Experts of a small language model.
Training: a variant of Adam for the experts, 1181M tokens, 4506 steps.
Below are experts of layer 4 (counted from 0) of a mixture-of-experts language model. Rows are named router (the router's row for the expert), up (a neuron's input weights, with its number) and show model dimensions 64-127. Each number is 500 + 50 x the weight over its row's rms, rounded and kept within 0 to 999. Numbers have three digits each.
After each expert's rows: a language model's description of what the expert responds to. This comes from a sample of Wikipedia text that the model never trained on.

# expert 61
router:478477428462535588515585536484466468599446573523570464469506498501450526506487467506480509526593501536559477505532493502522543512582477501462487564572496518498516407490468460500581525546510462
up0:578404600519450466507550544468434497502541417470471527520569526461569418537506622600479503500455434509585548510512479450493504506522485496555484501475531490495488465456384467586484380516472415
up1:526566576513480619520497524483432503485520570459454502483419590453409442508426494500533434551548415487562465421456576469533457432493470510532571531510443497548522450483423493441467570535513533
up2:418447438500525478466534573505480495533458551559446514608598484498441552474515518484469446539549510518484487550581441559410449523496481525550426488545508584450492538372522517610563529469596414
up3:481498537535503557487524568542490506499546522480538570502451508563452570511547456501530459485484490490459508450490491476471529546556596563527535515423410542485523519506465582579488511479487454
up4:474495452515540608486465496456450520476411478423463535495482508540534552550494412536449501457464449574476461496566437584485537458472445547495520573488547556539453452356541537480472503473544467
up5:513366460555574513492523517607452478541477414517498509464569526480545455489508547382447564480567484438455579527513480549510471486547491454461408584552521482486439536491371505534572513460502487
up6:482501540493484534556509497471485543509558489561496455609493478598529489433500574451460575494450427515505480449497483505590410532517462529552553480572481473470472466455534473436520495547436494
up7:638462437675475567492507486488470430559460465465593477594406387410531486532489476575482510548556461457533518488486500537565393510462517479502462621479473595506450477514517447492492512478504457
up8:547562502466407565502483490471511523527423482503489510462442622475552480505469529487600513545492507580491484495473477474495515565355511471530477465484555496555482439516423422531506546585519516
up9:501443474551433489486545512468526477447412456495429510538503487554467521453576455559456556474547525559540662580449517458493565484557512571518561521516484474519538496554503585441536429564479497
What it handles: Middle pieces of long proper names and words, such as Wolfenbüttel, Württemberg, Wongkamhaeng, Golan, Bronfman, Sengupta.

# expert 23
router:491501561528586539515513497527465552530468457508567349491558457489452541460482533471485499519515507481584504462448489510542517489550438527523481629655481473544533418461419470463558465562563419
up0:428510452463521631505536531561469531538514495476627447464539476522504561534568474544548539397484445554569474508451459520525491535463536498464549469630539454499368539525570467469439427557547439
up1:537506450493504498546449521464498535520489511505602467512488514513531589534444461523499532426523429517523515485618494572475386517561537490465455432507546493476534458452515533616365478554479446
up2:414537558512474557561514508448513378513432545535541465481478519489477511453426523501478550509573541521582536469485450513482540445515452577553488540478501521448468460470462584523436506513589472
up3:406515527522595512430489452624454441520498588548600451544419477421503555507485509524487467494493513432521478519516476495577493514542458389510461422559520530503545598479389593527492406516526422
up4:507444403491440461451504516531460357499526456527483516531514517481451496503545527434456515434534466435486551521575537524542517569521678439559497490514527471473581462501509488562525487429503480
up5:503422604484438604578533548420484509473554546548433497566475391505520532481564537522482540591537516546568574443617642535471559543396533429533616547547419495435427491567524544493514446460530486
up6:542533565467446469496552479565547509553460521502576552439521503502521567463500508423483544511485496574513628444500530406522440493549482459467573557539628481478519432554507564461532618557496463
up7:509463530530435521466519419516511496546469493524435456557497482405454524449541521499451526435439441528531597460479568436558515611540505567473578520576486490524462448514552458485542572536515436
up8:461511523499589566489471407589518554536487451448499448583509515451480539528434466516428478465547514479560441465572482476476565484461473562507578511582440566515545455515582501468506479446471548
up9:532515536510479473498520480477528439490528455535492499543477449472507451494438441492404447517486472534547483473563569467424423511451532543536506548534589589528556543466494427506461526550556555
What it handles: Blank space tokens before numbers in table cells or after "in" and "by", plus month names after in or on (In October).

# expert 50
router:522451550560524543453536523490496557574466496511502418474541458496459493486461480503434522494575496554581486435488501502512473502552504513531508572582515530545523429447431478519564445564552430
up0:391404442502523545533482449517541506552461512470489549496522528595466501436531503444409542512453468506571443555569511476511545495566532489500534511467602454603473546521453494495512547566506515
up1:429484533563479500482552539492521532524469617477524544451429560437513524475496543464438400507573519488558481503475577487507452535520355553472431530510503460472532447504614462375446421544592500
up2:515494471506442540501483530515548485604458343563468513480528473455475561544490522571491583552529545492504504449475444373432500514545573463494503500572538486509481501491476492613535496531482535
up3:474532584485491469486574455500570544531428437519535514538516499533546514420512482433514542512526528438554608591488566500426446423502455442523478511410484611436569531504484435474591531490462508
up4:536528502425498555580480449591493515565477506515443426499531510484405529500503494557520472504453467458453391515578463550567511518438502551550538482436491485481452571589540500564453524518520480
up5:529432540515456488504487497565532498520512448520556485431492457416466450458480411551518526479531523498548586439427523497595466511525492512526595663597513554473479412473525551400599510476455469
up6:463539534499538544496440547572500484468511432485475601465438545534450393540438514485552539510479448545537462393481486621571556466537524495442421532539540503487550521415453334514554491494496522
up7:501420353479456489505452402505602541534508546435478475501493540509520507527521423557461518538476473500522485510580516503502526528443534504529518540475464584515529415446467583568504501471562500
up8:548507457497534502443600500492410495544552401522603471550423549424454427535501500494418450473518496514525488471514529549528550467497492497557429507512475509481478493533465525463464523616481541
up9:500566525527480559481543490556429528528483570560571522521570514479562476522514585499526517504495468536533540452506482510487463551518548517444426517517568533630486524472468490556471552491465454
What it handles: Standalone space tokens before numbers or values in infoboxes and tables, as in Episode 7, Genre : Fluide, March 18.

# expert 38
router:523488479572537585512600538448378484597450488492550456495500448455464479432534466484451516430628508528608515454474524553496551546480555533571531535515567503508480439494421527483565475511551457
up0:450497503492502525456501454664396508499489389480534499545520565482522461475469531494404416564519519508710597534389473501488514467427518580492508487605452535585554469542378450501624426495523568
up1:502503523521451457506476549482566484452505532458615537482528416427496491457555427513438526524457494514516445526558530417519586527507472533577548477493510509439591436511466541509523576534504362
up2:500534500584584495646574563499526494504514476448445483578550483527464544545459492584476522477492540461495533535462476535526599516569539492497532523428500543585498576561452506492539474597462523
up3:594506465464623495445473474539540647549485587483506545529578478472587609502476469495480590470514496537447488465530541486345472484495548464483488465490512580386446470518432469494634462524538517
up4:487425614589514505498571424495504515489467453532504520473460482570449485548471480510542507567501489448485478430551479480508372470464516520520552534509513612475475531397572513450486442488501515
up5:444508422514549563511460471495420510544489490512365550526535493463465480476467499530546385515556541560434576471393411397426524592483518463523492590465451539583447494516496516570516486517535512
up6:466537567583438570535469489485449497510443538535380514429520482455551471481562514485616542485435528568538453531435472459528545450536469522495507569474547451428606452518536548543452509486523498
up7:450422512489538549512492535438596470560550442446595536441464450458419517423478584587454495505485490413624566507474506536438502503495495536605580501478466516472500463490514480515511454498466464
up8:453599482508466433517650510444473468563442467540496522437563538545479457541545558620534466476525445468552510554559539534464516643551525567534555457522477489480488556460443546550470504602458402
up9:527499428470510484523496484408466481536539485505536540456463462546511509437361427528464491556435498605557484516571476503458497567513501484500411532516477515500520484484565473493558529595442449
What it handles: Line-initial dashes in bulleted lists and suffix pieces like i, ist, us, ical, ism, e.g. rabb-i, min-ist-ry.

# expert 27
router:452484575551501556463580546481525493621400543496544457500552483483469452493538451547425511500532500478573549395455444460538463498485502501584496591581503544524488446465430453514590443564546477
up0:597514532529552528435335487547500471532496519367459548473438461423512616506428426562440441488497404465474641538472505522512551504476432502545452523487572436489542487446502441568454413504435446
up1:547543499463469475449432464490484572476440468472470472523422392459593518457480379511459649547477488510535569568512444565449503549540466498469455546502561554494526459551475580527552513433481435
up2:437481397499572517511469451483471508547508522506468509558515500434487484450435473525484467496490481544499540404593539490531592471470513366501562600495517537439486545561486493386474538652419456
up3:497474624526468561526509458517485518596390443523510548530464475502504478507536498497552419484613493515559554575486615470492602425506478558469487559459560485537557548500459534507513516456538449
up4:558417489385528520451511475437485451637442508533629486586504515558483497488533501464535607530551473575574570424472494486538494522502522578518537509507487383456399467475482466522543508528478475
up5:471521464553521590506546420576457457505454458516582426495538520447509607516511490520430499520556459539600544508522466390480521551474541584512439594559490541550491440431424533423460536463528381
up6:479506500411518555475549490490496529500447455469520475474520506391479471495487496579497417462475480504476420500433572504517607519388611446497478447480486549604476505491449521508563493478519517
up7:493520501486557526509473486449500505510527504546504452534576453440579484537542514437427546437525523511492540522559529620480520583542522511495517460485501536565428534613444518585499385594534513
up8:525525478394488534516445401443458533527515509509492470461444503570449425474433446451536552550504444507523418515558448516564529621528515471532498503489545584447538480520509492447534601427538536
up9:491497395438478615492487581461492482536454505494567515630435472477394460463507454482501552554514459503576488428498532520503528458418538559573383593517583577512547458535435461519601605477537504
What it handles: Periods after initials and abbreviations, as in W. C. Handy and et al., plus first digits of numbers and dates, such as 15, 10.

# expert 44
router:442485555519521545575542469520459504542479540469537509448499517495497431430529443507428453501596447476560492462388531505500504456528506502510464591515503517545440427417362506536568417576600478
up0:581575469660479490487488468466501508533479480467508524530502497468526514450554448420428524434534460473560549539529511377416435545552418461423507577519505485540472454576501427576603539547515531
up1:467497541524579533498523488480481361465481449484552477519457491417529555492461382492508510423441468480498481509455499503397600459405451418495473538472377434447500554493565452468496508575585452
up2:508420449518597473557529464459555528452491495563487459466440451472496523481501449497575547531510527508495575434494500526565528482559523456534558573481453556452461489507527537479522404492555511
up3:485564487441518511538406636506463442475407490484492563472510512466499547543561453478517574486495493504396509527625455517515502580594497499555447520470471461399508493476570406432582579480479443
up4:481456466402479494524556452463551532521552511472564456509465463431440661532574502626486460539522497485485515531455534538541500427397532518470456417555553438502506479435438452508445494508506498
up5:574423680364514490437488495536576529489519470555565450443494486454486504512507523464459543352486500496508513421497500488618577483558532444531465469449543507438579511479452514461472491581392474
up6:487497580520407478497470571465462489523496562418471491455390472484504524522602530470487462415487484498631437474468576466599414575420367571451513431524537435558453485568559536526446471415486525
up7:500582490577507539482488553598509523465519518536542538468474532570514563441507500535491515473552452498561545491578416551412503532499503479638454533506611520598523477428623565498475611450448494
up8:413515540524522527507487523446497467539527413500493473564555512584498453393528552399458635546509545513573462495440455523588483496520517531471478519505426520495607484504473454411533615493551520
up9:440493533504539527462687488459551437524523468493460493530494465451401470527469456508448501559526612544492462486573509373440513442530504526470442574524478426486477423488581381417538505441493524
What it handles: Sentence-final periods, line breaks and == heading markers, plus the piece in inside words like prom-in-ent and Cl-in-ic.

# expert 19
router:448540484452560547500571437481478568612478531491535437593462479478494576531523468452469514488513518526646509406509437532560528492493509514544492583504556472568438438546459500459518399517599450
up0:445445560483570452513488482457521489451535583409504508513411473554410473436510401474517495464578575453516540521418532442482599434489485577486531526530508443519479410542459585488499419585565538
up1:583520425470544554540538469582465523509502526457500553570531415487517552511551486492521459431564500452467557517468476466511496573533530479518418529561533491538485474568390434549516479528575484
up2:563464524525474545519515553523480547468438516530458501560483550420483465523496458497449596507467494506461558542512508495489472457568421491506461544548475521488594495459498317394510504486550432
up3:531546490501455478466510406605415478555443424500457494496523441505645529415503562482477462459513561513454550525497560494496515487541446437554569515438469579567510584485447549477474369496548412
up4:449510543429495592517524466503457538518482494470551516563518476480416440512554461529470546557548488469491474501487520545550446529460528451448468544519449546508460410459500474527493484517473456
up5:436457558504560475500441452544372633518465516529511420402469452525449444474369426494464471471480515482532511419496491543409470597510471406617510507481526536522454539566605483535502541469499541
up6:533420565500461543485530520518441542519486608490545593457517483450449505497524539506481518420482505434538538467531552560471505557492540534472388505402577466522609531423543402436448445505546451
up7:558466505466574502515521474492468544555427470505559525525521498437491478461645402570441489439572483553549511532472563485593572543485424543549412563458530512495479524409509402509401474448479503
up8:562502483470491451552473502491525535520449476559558462506451481525424503487517464387529497461538440599549516518507456472542491575538442569462598445476636472427505509483559496461513529491464444
up9:486455540561525481484453521458473518582547514493520454518436487441388460505532575376548539618516363610516522490391485454574504515572505514432519503491570511519415426492467491516515409510530502
What it handles: Word pieces like et, th, ts, ton, ber in names and words, such as Cloquet, Jacquemetton, although, storefronts, Ashton.

# expert 15
router:464499502520548506570527478571407567540424547385552461533501490525489503407577403538508586465554509533652521427464510473432494476518498486560469535543458498544454505544454450502566410610594456
up0:481466436483504507564544495422515484499481433405479504615526444476446516458498450547475507554506553525530627425452483515589609486527495465448497495478445495472471496518554441466523475480564543
up1:642482522485508554532469384516425529482537525487502531497550395572491512517524378513581551513536500505398519549462498417535464531426478466570507518608480439539477472565520408555576480492507432
up2:409575453571451539544550483558569494498513482455473535532537547547537452505429488483469567467589520457462444535458586544480537453635495479495439517436492521533580453481523439481545429444511469
up3:440503484489566525497596555484490476541534530473401480520500472527533481522498558527386435550547481546467448456416528527536560396493586505426493556475493577456499492515417487487586435474512491
up4:526497461493540495412569471472502533516569558560508527508468523536505437541520467464482523555498542563506518402465471518552461471501489534462527510596427529519495457469376515473542471544447489
up5:401484520464500537504501537482422488448505531534589464592559457418546419586544531465437435571502518551540480535485616537434712467536482471407400505476431621459490482453504516468445468470453501
up6:590471494490562467472574466490496525510492473575493492456488556477420403430529498370485433530539482456563454437383498475541453443482384515496554464452534469551450455468461483468661492599580417
up7:439582524417581526428408457473475569464485485443471406450518521487490398470585583469498419377453477529448463556433467537519500446462446446461523550529470504534523466547478350600587489509444505
up8:442521542475578586546510464497577570508489519505500503549503537541543359524601519474508546509528474492510512497467517600548511412483492518618486558497457452511463486521409483457487521607407505
up9:480440516606508484436471530590444502453481454581574473432587514477457536561529507501540478548486433433650575554551560527489577559500535509453581546433500493507547495599527513501503528478487480
What it handles: Line breaks, table pipes, section headings and list dashes, plus biography words like father, marriage, house, family, life.